Weights of a small mixture-of-experts language model, trained from scratch on English Wikipedia: width 192, a variant of Muon for the experts.
Below are experts of layer 2 (counted from 0) of a mixture-of-experts language model. Rows are named router (the router's row for the expert), up (a neuron's input weights, with its number) and show model dimensions 0-191. Each number is 128 + 24 x the weight over its row's rms, rounded and kept within 0 to 255. Numbers have three digits each.
After each expert's rows: a language model's description of what the expert responds to. This comes from a sample of Wikipedia text that the model never trained on.

# expert 19
router:134141146094113144122112137132141136106186104146134108149164134106122114133125143088105086166126103118127087140110099140126124164159116128108095110190159136168093114097156131109135130084120116139111154093135140091110167160156136140135154162086186102122116088153126125120140118205131104148137139153163108098130165130130129115159144128104115161137140144123142118148096141146146112153131152138094135164169078146143148146109125129141094142118138071092133140137132127146116100099130107139089145178131101127136160151096167146064111122139120125115116148142143149115109153148123141089
up0:108103157119119106109154137157174124171160186116119138098130089077146134104162124123126166103148093114144122145083145179124121124128163107065106116163129133119120160142157106130134132112115148186127118119127152137110167130110125161132100090080130157138118127100099100108123113144125115087147130123120124118146121149104091221124140160148115107138156155122092140116141153146091104144140136133110154110125094157128155127122100127118141140112130172147113144151203171147093096123121122124112105109130124081125114140150142110143115151092111131170135134123111132149119115146112144108
up1:095098096126139135106154088121165164106134120106143117125115144121117125146153170095108162165126118093121134135118148189112112142154100126137092152117152133096110156121082126104125143135131112108137119101153100118155166160129146130099168134126134086132104120101137151155144085143095134134148117107089150137133087152086122152087131150105141133105168188171167110125136121153145090132134145131103141121140111103127182142106085136132103122169097146090146128160093120129137154107100077078142150137097107143140104098122100111173123123135152138123138157132101135120077117169117095129
up2:130135111167143107092190117160141138140154076121151159143104125129118107122152108095099163112076065127106176142116127116121114131125114126139119164132130150107114104083142144106104158135138130061145112098132142107119112149164114177114135141084075133156105096120069088119139090118150157103158080106156129122102133147114182132132095181134109153092123157161109137125149106123122152159121129135119096115118155148138112119156111103144125160127169145145153156131148118119082172105099149107125152123145129147118138102144137125104129119166111123106123134121124145145147110112115154127
up3:131095119108146183109130146161149090134108129098131123142161088104146133120109136134129112124126122097136112117177125120170175137097122111122141124095138132121094148092129139086151135094154104097123127156123113115156131115147140142124074129113105117118103166130093134171123159156119116187134111113126147147134168151176120150152157130116137069128136127128137178143098113133121093102125101132060118112072133133099109089150135140151170120086122151115116119083131134118128109117128160104144125161145114131157156068115141133127201161155140152092128133090128114127121154115142157128
up4:080117126119122122108143181138114169135141132144169126140142153096153149137127146110119130096089126144178123127177116139144117089158153129138077081144143147117109138132127073130130132133118147139124134134093132094120131115150102135156139131186156165115093123132145104143124097133115073157156161148133096163158145130114094154119127130129133161089116183160139088148125117124070135115131174085116148154152125121097144142131115113122166146110127108155173100126142147115141161132159143129107132087133116089124138122172132100113147182102113127090124156110124085145183113110106133127
up5:153149111146115148096163150101133115133112117134091118168087116123158135100152130117116169101146120054136120118155117098082155142077144151128119153115120132135110136127121121147119151103129081159141127133130121162159144105175155151116128139073108122130128117179146112102108139136117099111107124120105136130150112162158112116168162125086082090108145146091143086113167109078121090134107149128113149100090165160115134082120140116101091141117138151103150118087089113152133159118111126157152127119185080130090128139126108130127133126123106086091137124123083125133094114120133134132
up6:160133147112101126167081117184132115155137137167094123121125180140122109104114089115113102112124115135109087134087148128118134125128119113113078108169145101125129128104113106130122141102127112109156095176169117116143112184128160112098088110065135143116108140096141118120174110163108147127138171111103131096123136136144133091085077140099110162098128167163104119109117150123118085156099105130140124129116118148113144155150118113107117126116130097127086122154163100145145104116131102123134157115169124146118146140125168097138100135127098131161148094173169126150139087155164148137
up7:140129166140149139114155110143087091135109078122133146126107099127130120143104124110117125175120136146137129134138163130108127123133051123145135076163123120156140130122119107075139155105097123096129133119075107151136155106165140140119145143127121109115157116156112174134132109079122089134082102085183139175173136148128157125087137132105134101119145141120174105124154170146116159146099139161123127109079128141080151183154090154157103146151150140123157137128126112153113118140117130147134122110144113109160149129132132084111135160130131141116166143168142107125126163145119069122
It responds to: Syllables after capitals. Word pieces like al, y, ick, ock, itch, all following an initial capital or h, e.g. h-al-f, Ch-al-ker, M-al-one, Wa-tch.

# expert 26
router:147128135108139109114076152069135145096151112116097099149089092082111105120148159131107134175122132169105127165189101120129139126151110099126166141142136148165133122154132114169142130136119140089111126079133157115113171158124171152117142120148178158110108153128129161138117143175149106172137124135100107111127151123125151129113117123128137161111130118120122099120106107140139106157093151097093100145148100149137118154121122127089125127128129149103176131161132119132078146090143136103130101097144120126175153146102126114125126159121068102128135181149156138077156155126094146105
up0:091123131155083124144123163126142162085113136125122130147152165108168127133076109098106091144123137115082150124141130124123149146125170128087122153139172106128138111111087115142113162143158120114144161154086162136084139144128161172111147162136131127099142090134116147100169127142163174104149176167107112146100139147140068122106133125113159114138130110153141107091121143117157147117108159138099106118137163135153116092127140138108101125127112112142125133119118124131070088077130171140146135127141097096136127105151100133148106105096095154125139150087121126128099157110171181114
up1:096130093124156118129118158132108160101164147090082103134145154086151102166138176146123142085120132120109190102112099131127087148150120113096095142114115135157130118139111138116116135153154127129138150121128144165146116116081112104125153119139105135117101144092174133153084089107147118133121085115092188161121129118130128131125147139090130133112103133063073111124105127140107138155110109062171120153132112111056152115122164105137115137122119138128119136147135162126148127145158127105129108105146132133167124107105120134092154104136095108130131123166122167099089149121130145088
up2:120164128142126119159099107119152150116138114136099164169134145139115091134121163102130084121152155107138134127141073130104108091156162128142119156139148159136151094098106065124130124076122114140128137145158168111126105142137130092117121111098150123128147152118190124126111097149181135092133141120119124093169108145126131119130157131150103162160089083119142119148092109168117126149149131100126122137141131111165174103124136116131081085148105139133078118164158113144150134174164147118122111071135105159116140128110169070116123126087178120122133121125132110096141129129150113143
up3:143082148106096114095113169146127160131133129112139152093082103143104153098123130105142197083094101116141146128124105072137143112151124126122122118115109125160119157136088119094123127150140168137136147147134119123118126139100162109123163146171122113127108122071102122124166105137139127102164146126128116095105096131162123124147125044193090132117126121138119121093087153094100128114148122108113122134137090151130174116107114185130096135141153169130126131130148147109136136125164154101101157136126110140147112140136140141136162096122120132151109138148194128136141163116129142078
up4:119085131127144178087113120123122080112119152098095106125153126097123132114114144136124135105117127101189119080142129126168142117134145122158123183161110115105131107132141128104096146070161117154133071168072138142100174095117118134097142124145144130100097118135097139144114142106120122142113116087145094154106123125149144107111149114130139159176117122127137175091140107113102116101107112104077120151152184107148109121112144121114101147147159162117118099138113114162158097146134107137153139153129087142103078184107095133133134130118107131177107147138125127133133135110134090094
up5:119121080111144134104144131110135154103143118126068152102101147143131156083150115131135146102093150107147144094128124110131148153138134144171136167140140208146134078094111107085096138112146082111084130082077101112087113127109116164086135125114111164140132108156163112153131095118127095145143124129133143130144127133152172092122166129111136137119139125118107144165100123086137119138131112179179151109146117111122119152157113139096150154111095122102099109123090129142122155100111102120090129094089158146150110131114123147093146161141168129130136149128165154129127088137129117115
up6:156170122140097184134174136101111117105153161062118127163144088139110117108125148144140104135126107095101138122141137142124112091170144136157167160139121124118102125122177157118114171103139180127087132150146056115118103154170112107118139129113159120100121127153150136130131140137110116136136139082130148100151125169133140123138114133107110133115160101134169179155101157096136124076138118132106143137139099109126114131181131129110125129152125115119112103107132167145101121088171139133100098124150155112116076107088084132133129096160102144143135143127138120145162083121131101097
up7:093117143095159110120130116153140149162153116163112104083131148114117144106171109137132138159148115146094170169128138106133126097172138116118079134131092114138107120122166111095154135099162119141192113098148199124148117163162107098130125143137110158140121074152132106147079100158133099124111131124105123112131144080094132150121140137130132148084156104106132106139135120157110164140120127149115141112170161159147087151118157121145127138178164130107132141135126108137117111091125104134112128124139136144157096125078086135108147133115106166157127175118128154118158149083094118097
It responds to: Colons in infobox fields. Colons after infobox labels such as Running time, Coordinates, Built, plus table bars and copulas like is, were, include.

# expert 21
router:120124163109148122134092139115127139133146117121109088130103106091079109133145128113107120163112106161093155155135121150157136095121131109130155135151132156112102125147151132183111135129143149103102137130111157110136179132082164158139141157108162151101116117120141142113126129138094098128153100145062128141150154154124122126145124186082161139095146117113146111137133124127137086150069152117117114128131108145146134106117102057137101138128133098123158143161142116093089081130130148142144194083140093109160149146131116084104124144122138132099152172162144143099159144126163123094
up0:143148131126117172130118123117139125146122130137140104089143159154155120118100118119112126147174134128123121140089148102151136153114143146130107142180130113145094122132156125106109157139122091114134097129136149139080154080089178163098102126116119114144118107125126042150134109147107157159133138159118128194120107116134136111133088129114118109131151133115150121143102126132174143142090118121112132142136167107080162121122137103102141086137091175142137150112171089186124107133160130107163125111140121111137090120121146101128127119111136109092139094120124101145089095074094130060
up1:141107116163164137144129159179181128129113138129136149133190121107117105139126138113144148100105107108115124147128147132106121123147100117093127109155153131132134157152155107119097118112173146171157158143165140144108140107155186112130115118113114132137077199103112101112155126103114145104087135152089091134168094126169131121155149140111130155161137124115151142091132174128123074123151102108132143090127170158121149132118143142152132129128161106145136160110132133095140127131094073164090139136144115086123138126154117126146191134136129138163148118100116117112096144108135184107
up2:111123157102122118114155110118115142129123142118148111131127123085099119143109169146085124135090159149137078153124133116107061105127152114138082112110113130092115122136140118124124108105152209128076127146134144160123136080100101125131118134140118104160135091146086130132101120149138153105110150171145151139124119149070147114114113139055131121127141143109096130142124114114101137165117157131110119134199162122125157162122163140104121116132156148109145127092130133099116113113149135136086100120134106127093127151089141113097121054112139120136126181090145109125110094156129120141
up3:102076146124160107138113110154122151110119109121158143137142158161169127130164127097091123104150092143156136131127078133152113100136184132192146138083097136173144153125137132142123104144140112122109116118097111125139135117149136112147124086136135142158115117116123131115133155131136141198108123102115142118170139160123150114169092080165089159151130102111126120148149140139102143187133127164105177122140146116152115147142096084128126138130143160143134153092126129109161132114183147147150156149136172118144128159127118180090118125123087087134120143140123158095125168116152135095
up4:161145174124083155097076117146148134117105128122118078091148110088159127156114124103122145146109120147130154142131076139099133084113134153115108085083121109150082137168124110192098141099133120162120111157158146127142063125138155165165125127164136163120146090167125129120102112142134118116193157131131118128173181101140125111129128159100101137139129131125126145128111142115138127091167158125146126144133077128150109147144125119108128145130154132110138159155116149139132140096106133130114175084101169107133147111140115142126156130121136102187109131129130125131121173167118136130
up5:122128117087120147114086145101127111100102098142088085134174125103144135140136121117122141139140087121085187141127141131114158116130156117103121104088120128114156124125125150114143114120157122093097122061118143139132055151142117173187163148124126141162122153094174091127154117102124153182125131126129129083152157106126127092141123109148108151097144085122172160106139146120133156101161140151130121128134116133116122089125132137124083137124169144082106148127153145133123097130115166121141105114137139131129130100130095149126155169152134110130116130144129085134077101146189102124
up6:150114167142153149117128121132137113123098136118100099172173112151138140162130155107116149131162159122102116073137137134129119130142161156133122130173120135123190183092129147139131143161156064115098085141098132122130161116121111102140143113115133154114109135123079121097115113132148126178104090134181153103120130066113121105147170142134145135142135116143109143161113171105177146138123127093128139102128146136119151114100127195107108102142112132114105120140154140138139078115070107165141126108135149156129076090123147103100126117112148154117173108148149117141129114114151139121
up7:156109131129135110135136135128133091155128136087172097093129090118155088171090080096138124134128096122142191135143124125141146111061106182147120153119163131142132128121126108162123111103137143107135121092133146118122125147158105146140125089149135167064104145110109176164152100147136121127143130142124111150121127113166137122115111081152113126090147115167104117148116129123145118118117138135143147153160094116104109148162090090152114137091162122137152145115169172141146167097121138147108150075124135094133124113115148095142122093114133079122168142151081116125146106118149166119
It responds to: Table pipes and -ic. Table cell separator pipes in number-filled tables, and the suffix pieces ic, lic, tic, e.g. benef-ic-ial, po-lic-y.

# expert 23
router:125123161133142124099109124123127125094133093139107107160104114089141107192114141142129114102130120128110144149151120106122136095137124127113173114121098137129130089103142089152150109103122083108114145128124147068096157149115160143124145217089161099132106098102146145142142134116101112153089152135054118114120165093148114157095104150095129147130170130138133085142124128089134130128134108115104076118143121154126144148125121141149102120092072142091123143126098131133093138107133108112107099144141098130099171150089127090141150144123116075161154155132138144109117135138107099123
up0:172143159140093135118156155129117114179124112158085083124167118152136111129147127141110148177104142179127154136126137090119124121119093102091110099095107092127149097121090122108110152130145185116131114075158151111136116144123167112154120131129177136099110096124155140112122143137118102112112144133141115136171132095173131137100129164101099133144212124129124135146147155096097122087154158161123156144132109138122136099109127112114119099135109138088142107117169117128089122150138144128159104108140103143172139104103145105165126140137115116092121148124121090112081103133135143080
up1:100154136118108162133108148096102144110103127125169137146187119104110163139141125134138124119113136169126178139112158105080106154142128138101164080142138146117100101179143163151107134126131148141161150108150145141114140103103147153153127080107135079144107138126123112144096112128069117152112119091162143132171090089143136155104129115140157117154116131147114110165104163115109124155152136157138101166107119108147114152151139118134159116103159140137138118148151125127153119098087134111087177112118149102115132179102107109141115165121134077147115131111117148122084110149141162065
up2:102060099162170154115123126109114105120144128132125121132155124114149113121114139128125115160161136100150100102132147144160160148110113148136141142120141113173145162128125081109135140117132099130095143118137182099155108186153135137127113128096133163148115134121115124204137135080114079166143141107113141115109101104126111149110129126158158138116150151103114152137105126157104149153127142083118120090119134081152125135112145144177135152126110177102131085114141151178096146100126145141124156098166127083081131121148157129159116161112150162117132126103173167108134116142163110099
up3:145100146111129132118157127121072142163188099145151144138101149134173127141187103127136155112169170143148115087153130147098135100125125125084115165101110154141121167158085127164132139152106148175131142136143164156105139108143109125123152128153125101124103120136134125140135137115119142125114101117165180183090083088119068167131098146099129085161093122123121164140142136121095132143145112089160121152126149127143135131125126145097158145121158126143118118131076158148138089137120108106115114119144091112151102132126149131119136156148095109128119090141126135073088123124112113091
up4:137106107131141160180137158107108143112122133152090156102127166137093096121096125118160160129132141085148129139113116097095147132112137130103116147146111087096105104116175112146150132095105113119130161111193146117105097140106145189152163153135142121149136150111134150146141099156157129106109126093146145141151143104094071126099123125134151082106164145151154163130123118099142116087168091101110154118116115181147174134092111140125148142154120151146162101118154129122129170113100164083097087089152144101139123157109122153108156146134155112113127143135155121147119086119139118125
up5:155117090132074173079158154146114112187131144094112168138154102162153057131126095108109109108123126103082158123120100087115118100128182155122184129112137142113121119125144095144150131139124156137114189125129110117119105132125162149119135149133088176116177123136119121104125121120111109127121146142097136099148130131180143130147140170129154145156097140139167124111098174159132119080158139142132097157086144130113118129130139116129125140125120153097142108135193150085144107153130148109126107134152122137123126121116100135144124117113128125133088146127081131114094160150144102102
up6:156113105122122133095108142067130097150088148142116142136129165113129166160147177098123118125105114131152123107129127147138143073113156148133144121096088167115104151083124108128132121173133137120143156170135161107130112131134141122141119103117106129165138173128109120146133141177126115135082086096145147145138158160173094096096149150117125093149106093114097161128143117104149167089127138089094088069147153125114123133137117107159137141135147143146110124136144169160144152120129133114113126160143120142095106123151075156087158136070148108128174153129140148126104126134173124131
up7:133113175114120174161135124080104143161147165106117132160098134110139112135114127164081131150126137109101102150099170112117101084149140090143152151139153136111101122162106092114108099117136079153136147140134095116147105158102120121132143163149158126141103103126124100141133118145126117084106138139101166109150140120111163154143165142145204135128126116156141098135078131163127132103113152133126142088132135078137119129092133104115139129143123112108143172137105150163133090165104122095140173121123132125142141130115071137124049093138070138113087108130128132131140129149120122131
It responds to: Prefixes and hyphens. Word-initial prefixes like in, re, de, un, dis, ex, up, plus hyphens in compounds and table separator dashes, such as up-per, dis-tinct.

# expert 7
router:152116174109131124116107175076112096113151131121103086138077094119084111148118145118144165107128130146118143164181140134102142111112121065114164125145102140111077103149152094150132093109134152137103140116114143124103125127159179150116158113113121080074090143159143137116170153162104111171146138139099122109120142107164174187093103122109145151136169133112104098130133144117112107121127130110116116155132087157149118143130140109155134126111112110134146144171096117124116096124164087158109074147144114124112115161119137136103081126106137116103120131149127135112097124140136121119
up0:136127117117186171087130097123099127144139110127122135096138122109132141125141115122165164112131129181143094152105153138186121143111147091167106079127149145117079067149108114104128116173101147129107152116157116183117147122133115124096084094101140124153145160147117124114125116147126114127123122153160157092133156181123138122123095123096134112136155130109163112110137150132138084081117149149097164074105132129106130138110090152091153168122164121153138123132141182107089127144140124119104096137108111119121157125129098145105166119147137105140139128113120157103139078158105122093
up1:127111203148133156121120158128180146150123114095131076163141132122119097133119106097153147125141093101137142083132165127109115128133113132116140128123110110120111088112143110141161129135166140161163107130141153152105120147129121162073122105156120109113127158147088104141085144137130149143126120175072144088125144120145110140100106136131182138117134144112131165096103090123159099161109151138136105115148098123105085134205140157122128119093085102151186134132127095135129133135142150134125131112094152106103137115142126126106135189137135139159120143139130161189158121132100109133
up2:153107146094133133137145121127160162088139151122123092123127129109107127148155155105165122101088173109143089134122111131119113187175166151120095082110162119139112101125176114082116162185103135166133103150146164156106116148151145124146124131124123140123114102170161128109088145128137109118149150143112120100146123137158134085077119160119146131123127172183171119102109126116105134184126183139100152092124091177123099134151142146149158104121127104130151129105147142115126111127153120111152153119139127110132164083114124151087138112124135144103136124117163146103111161145155128150
up3:137097156145173193131118081119180099142086151128160113120098118154083149159140136120096131142161110114161093121128121108099104124126103125129124144116137140148136120133150134131124151109106157129135164106097126132147117145137122116111129119087174116134131136159164124147165124124119137136116141146128134106115152113145157176069093139122119144105094114159073069102119142084130093099133121082105135166163120127124123124131129134132128127121143149146140174163161142105124096132100103140172116173174185131133115090113121149142074170113120084125106119116126119127105120099105095129
up4:125150174074110128133115116148117090078103121180111137128103146113119141138104104101125120136133105090116115073153156111105143090123127159141140117147143106134107103108159151174103148156130128139133127128074140086142135127160115143086115145108121130115134134136097123088119137163126105140142141124106145121146132128112090176096152136155088160142121099121116125142110070116123172126175140132126162125125117092148142110154160136117161171076129089142143142146153099180133135104117156137169130129149103133119151109128143156084151114150169118139120138117146127120161131164155211114
up5:095128125123114129132132130096161158119123160122105112167114132108113160104164128164075128134108126127099140118098130130154108111132129136113124104141162139118106116159088143108137111080156142136129101088119129145145114166131110076137151116117116101125159094131187086068182098103100115100133157130123145102131128114129103113115098142113144133107119135091138120118128108101145164105171128083105146109153083158148151120135156104133091166125148113091151132095130133117118149108147101157129061116114140127116115117130132138149122149104148126102158154100123207103095120095121165074
up6:154126145115122129118081115145122122138125122111105123120141145173076145139120106130129132111169090128127146127121085108122146118144133154114098110131174121137096106138102129071133126128165189114136130134147128129138129138131136109119130111126181075166131102112099116139137129138164130123122111101146154152121206152130177163140113090138126107121099143076147093139104130184101110099119147091142127120124096129122152130084099154127084140113124100184110161135128152125146157075094147119147134118117119183115081146116147165147088152127141153130115142156181147153115139144128133108
up7:142124110095161175173104153127035144118130139120123150129153120123149093143124125158167099120124153123128144159158105141104102118186134128103181142108132162155124130107158141119106137091089181160155124153106145128154111094125125135131144141139103113130147159145124073157144158109110102130061125112146142154114105127133121118131122117105088100129176142110108145088097146134135118110103164106114140125125148088109085122152123142145100139127118139116148110144145157126072082121118107093118109106147143149132118114119131115146077114104125092093149095126133145095137108152159123152
It responds to: Letter s pieces. Standalone s pieces beginning or inside words after a prefix or space, plus accented letters, e.g. pre-s-chool, sub-s-ide, s-wimming, s-hares.

# expert 14
router:154126160108135136127101131076149135100158133126146154142093128115086093162109145134091127106112137139087143149154118094152157111106096066146138115152124142158124136156143093153152132127128135117084164103097153134127150143094130138133135122120154098122124112140118142147156120128130127150149110127070092116042126100156138114124093160114095127134143150124135102142131106111150099155106120119072111130144098155141115127090103120135115171112126167112171126152106099173096148137175137113128103107109110143112164172098185126100107166108112106144161145148108129111111130111101150101
up0:149131129127123115138056115085175143156114129114111113149123093151126128116116133150147098104144118116121117137126093124106098061138154130153108127068179150141143137102117151148139153064148129115187145146155082125132136156135103132137150106134148099128144117085114164137106106158130151107133107154095093107196162098120081152136093116096157120118133136117151169162111133140122130139115147111125145081111131159140138112120157174161134107110130131140080136136114097122127116082152092159114136151111102126120085087142108149101130090120150156123134138121166139137114141126123115119
up1:155137109097144190131097133144092106098144143118118141102120160106152122170140137114161164121195160114141136114135112140130086091098114128118151112182151150138146145141134128148121160163102178146106155152143187114144141131149131146145131111128139111121120145158099097105091187153120088142106173098111136124137139088148079166105114112112133132110110102120123135105157169138127139089120147105137151144119128153135117167133149130130136140142187115108148183115133126137122118129144144113119109147100149164156082184123177148128110099143101112126135125115094124121093103159126141153
up2:075113165112104171136105123106120108108114109138122131154082161087074138104133123101165130129122085138168085141137131140179126129118143118130148124107188171122128081152117092122129129123153147129147134175143136115107172153173180117141118142157110157078141112158106118147129093109133154095103114142076100136129144143103113123103172162152079132157123156159118134123070092163111123129126103146119131116095126171121123115131114116096114113147131123172144129107120117162124126117105103169155120119134141158148094125126126096122105125139094123125179140112109171128149136119113123124
up3:140117116126116131117138133138085145094146119155128108136128141141148125097153132149124063172116127165165080134137154137129095146130134132112141135135116088156142112157100109106147103124108145169123166120142148130169134129135155151131129139140137178076161154101136108155142104106101116144133130125165158173127133119141133093136130132116094114228161121187145165099129146120097146092126132112164120144161136145133089138152147150126104118125077171117119103158159151103142143125130122128095107097137165108125117156142149129149112103106121119115148095130103059099154096119162137131
up4:147160143139125111125088175091118141113122161114131113134106132084142149140155117125116132156159116133086141131109115147155098152128127160069122143115150158135117133156102097148111153131150077125168131134147080127134174166163140124098147131144131149089145099122154158108115155113141113173132124105125081099179068110153134135147092158111128136108150124132122083109138114108155108150101109127153155161102104132120134104078072143089144111111143141139178157137150146127151130132130158131114144095110086110149119120121142136136142134121151097178134090122191120132170140120135097106
up5:093118133149164127122105122121106139140118157165132154147154118208126181114103135107178103138096147085131124148152125095176031101139166093146079112128099142109109099134135121177171159146102133111141168141129129158143148116110161136129120121111112106148124159156104135119138098149138086126120133168120133134166148138120094137126115148110151163115126097170121155131102123121151124113140121137139117140165095155109132126137154117155146123161148117086133132159108089142159090138150127143128144150134128139101142143185108148154130157113120145118111148099139148094116138125103082125
up6:125141164114091166145167102134146160144113180123154078121139153138128099091125120123109172141097106139089137120142114106154121147095081120176137126111128138124159141071100137099125093144132103133145117097151133067151114134134111102127159117145120103167123145150143145101144117100092163115151127127105077139127138134110138137155163102065098155166131155093131129163108161125120088113091091132122099100110119130116104128135127142140159105102097169130146137097113135181110142148114108115114111145132104116157113137102119144190088129169122113136134109164130121099127091145129134104
up7:125127125108108111136128133131093180088092113123102123101098124120114096157153131124186102127132142156164137097106160126091163086103142114113133142107119150108134135159140125102137098113137159069128155129131128120148096080102124099113120083164147118139131121081104112145172119108101070144123144101155172105111124159103106127152125145156130150132139144152151095139132143109131118118139163126143118136103132139154123166169147140136159159119070153131102154132126108114152107129114134134161183131148129139142132059121149119068156173160148148158129096147119102141108090130133158144
It responds to: Clause-linking function words. Articles, conjunctions and relative words that start clauses, such as the, and, but, which, who, plus closing parentheses after life dates.

# expert 1
router:145102155118126114129114191077125135124151159152138138126138101099149111104111130107094141083141103131116149112104107106147131081156132099139179138128163168153165137112139126113076110105128118096116150087113162108161139124119143157132159083105181133132102142118140138116150121169120132160116095142134151093077164135151143023162111172106123119139134112133095093137139150113153111139129116115123112153155122123152146139114149125093125133099099097154133152178131136137121125101148151142113086110110099170138135137103116112106108151103109125121106145144109137134141170132101106122
up0:107129164115117110113139156122111101090135142113145127084113125080172109100118133109139141104150119115157174161093121135142094132129159137146149140145133091114137151124154111107117160097166126131085149106141208119156130098106152122144121090103143123113128139135142125124140152126110110133100129136119163113164136110142190103124151211154094106120105118151133118104116125123127094100141148153088107135118126091116106148098138150092118109124139139102150100126155133129131118124146112122101125167170095097080103102091153132109089137104164170130124139180089112131100112144105127081
up1:167158156144109169148171154106076119153102101104144100137133122088171118106157115104136164120122103139144079117116145159098088135188167167105144124121113170099086128141103126130159125120092166138152139101124138146135135114137121129114145122085110141138144136108132122078099135121122124114110101156061134102117111133092133151120139105115110156137158144113123134127116128171139126083106107117167161100105095147117116109135158108073116151139148135165130164156187124112120159108140146092144127113092128080112128168128099146116129150148160119132112138119148115116139181102123135124
up2:122167115136128161110137072113122142116134097161180178140135131135124088132136112170108178120141097124118169103153118179136109146110114087158128154165111127110130153136126108075162149110163116102121125122125107129112144140155130090107124132091150132121125130122131116117132137106106122134076091130126136134115139104150125159147115137134135122180148156073170149098101124132112143095110111095129147150096162100083102097111178106099112126151126101116093147126145151138132137116186123144168127110115111120134148196147125153127124127112103128116109088173111134115087123092148122079
up3:124066166167099139137137158133140125151084147129127098135102148103065112124135145105122097129149120135094143138087157108139106146082129138113078102127126104126103112086108103153110135143105155113128174157128122092114157112126108147105105136066118162143124134134077121145106097119091082132122110117189159111120146126136127123142123157104132163153107097098170104151117161113113115129129168101172100099144110124136102135121140156111132126142107133112103113154122129148133139131102124137118122154083178153081148122138081149128147150101130120133157068143139140130143160097129151165
up4:159110135111173076129135155137165155076100138097110167160116133161147140132133099074171101055140120150160101148114126128077108135156125144081131113132146113114121148110129159130143132137155100137122146139124123125159157100075103144129104115099137142113100117086139132163150145111096128209134111140083138131123154129124143111149142153113124153124143129102104108144115137089147177118082106108138131167158136137121132167109132100063151117101132140099130151145141113122132102120075096151095142162127124172143120116117124146117147127141112118120132108154123102137108121102138110096
up5:140142115104179138145106134163147100087102138107105115140118150119144108152132184143116090119139113092126097097137102112132104121139091104168111128111096161130120151113119116123099123150129154118116103118135151127094117139189129131094146124138149126106113127127118128143157124174137181127144114097116105129141155152147147114116120111117126132113122080110117102154133134126159090128120155091160117092119159164141153134111162093089144103103138145169104150121132171138135091106094123168079123121096151122075119155084077080110135151124158091131100089111169179132139083108109116131
up6:125087119156156117088113166143089169108086132142101144144137116153136114115083105097133123104151175119090098148141104123141121147143116111144151129139129139159103127119074154123143102121136099141122135124121158132096133118134172138072120138134075143154109090154144141137117144139148115092120085161118114096112128085128130112146162121107120124128140141126134158127123115159138117091145085143107104114126135149164129146155095123118188106066146161153139112111135089127100072149112114145106127083123108180139080141148098140119084105116131160099105149122127165085171123129131152142
up7:125128187096124128124136108148147099111114090163107143124137074133101154160189143102143147092120143126114133111112106119131140088122117114181141142148117150133102153112111093086122135095165133163133159113123154138120147075133160132148098176146138140156117144102133116118113108142124109114122153122076137139146153129126135078125137109147118154139111152108114146155092133136147154140147112108129151107111158120126134132177122090126192125081088155128144112111118100159131090147087136114138111126113129125166177142132135123123149141095089099161109161091109129084133184156163109159
It responds to: Mid-word consonant clusters. Word-internal consonant pieces like f, st, w, ot, pt inside names and words, e.g. mi-st-aken, Ha-w-ker, ecosy-st-ems, Theo-f-anous.

# expert 17
router:145130145126143105127081106105138144107161096080101152142130096106160072153110134098143138123135118127098148149154128115139144116144121144123142135116111150148111082149137096145148089108104139109091136132150143139082173158117163153115121172103149103161100116127161136150171118158111136168117136175102137088115165112165128144109123145085150166115143136109101086147120151118151116151109119080118132116119094118168095115135148145151126127120073175123168118145141089131121120112133099095109098133140176140132115118103139134116108146128139071123096161144128127063116126140078134111
up36:156164149133084130134128123094118115104124109130164144100141156115131090099118144124092135143171083092139104153154113103099100138081126123103165117107135152104131121177085113148139141142122127140128140112135122146117115147071166118109153140093130115133104124090140134158109173173129128087118116130143133126159124122095118138129105109131107131125132194113146085147148153117164139113136124104150100108063098141105128166167136100097089072153110154121102107126135159149167090106169100152119106183117116126170108112135148146166129139093122103158122156126143123104101118118116112134
up37:145102164113163131125092131115116141146129089115125157171145172133123152154137119137156083187119147169102131074093150125105108121163138108138155158117151143119114129120134093123115141122191129100173166121169106137149147139117078172127142186150105137130152142113141136145128112138126139140101094125107096101159161136130125123128184159139119126126171175155154149155129148154133092118153101193122110127117101125129157108129149143151131185139124117164122138129121161145163130115176127155131117093152094138116089102182139106127113128149131112134159128139118156124141128113149142133
up38:134085141128126119129196135128115150095025146147121150071128120078127099144139140119084141097129159164120121097118109131153155125112168138132136112161107159115092153093121107149136102113112153149137099165156151142151135144114134112121136140108119108157055146111085108126117131118146135156165156149144178155166152107118165123107121099153102144141102152117125145149156163132170140128134130149132128148090092149134111087140105126161146112124139139113156110132144164131130149101110138097109128135109116176143123137154130137125114123127172110129139171126096124130089140115164138128
up39:077103146137151130131129130092093146158117101133126122115149174084111142172142165138138135120157146087128135123126174103131088132169151140131113131144144141121154143108093126120113127132136169147144114146118175086143118125143106146117136099148138133143120163170165134120121119127100146110143065118179140118143113125132122138119128121109103139119107101117122135155103148122104094112134110106123114123149152094126101193169187120101190127079124130098159125139134151131151140076158129144088129124130135154110129114143142197124099172119118094140156114137136186125149140134066119126
up40:120121144116154133106149088125155118156093083099151157107122117102098076145162131149122122129153081194105130112168143130113108099113131097121136101122142167101113124139124124116062143135105143153118109116134117166133135108102115132135151135118101174128081101134158145161136147109161135113171118087124113072120129145083147127161143165119140158136110133120117137138105141134139103083086128143097099135162164111108101110135106170167093133148126124096132160128147116113123110111139128112130100107140111094084096099117115151075114152157137102118115134133176099153109143100173152131
up41:145159113087149138073105125111117169106135099163099106166113107055149129131159124106142105149126144129164104107143137145118102089110123128114143192133114168124087109152118120081127137111107105107100161152169169123154132122076129166178100136140120142100120130132157146094143144125149090069098105112122148120154114162141112120116138167129121165112142127139117158117097144147154143083129122130122137111142169119145122125122131074080152128131128145149106116103136171151106152148065187118150113109119140137111128097119130122117131138118132094087125141142119139110147117101121130119
up42:167128104150151132106144131141124126142171073118158143123091091119152164129144134112095121153142115093138143165124136106142064115142141158114129103124151127110124125119137091104156105135114141141069122141128103137101124162086160155080164118150153138092103121086083134122154179096107139150129154150182117140125130108106110141140124153155175100148133149107106095107144097125117091136127125130135115123129140151109115091162119151142145150134078168114126157123133146110138149141139111147134159132131095148092162117066162141125114114142157142120087146108164105130118133152054142115
up43:111136125130116147130146149121132123170117124104103152139123133178144149104116125158125116133113173137150136130145122126122136151101111125126131125150121117147130134156107122168111128129102078116161088131126139125138148127140111178105127109104132131112095126120129142157132129073117126163093083152088082060138153126132168136166104156112125127174155123077112122108111160101129080191144135118116170135132170118124115164098138127107108154136117117109093143123143135114133108103140143086119148172136126159104070146091167122124188157163157109119109125109144201154115132115112089149
It responds to: Bare space tokens. Standalone space tokens, especially after a sentence-ending period, between table cells, or before the next word, as in Track and field.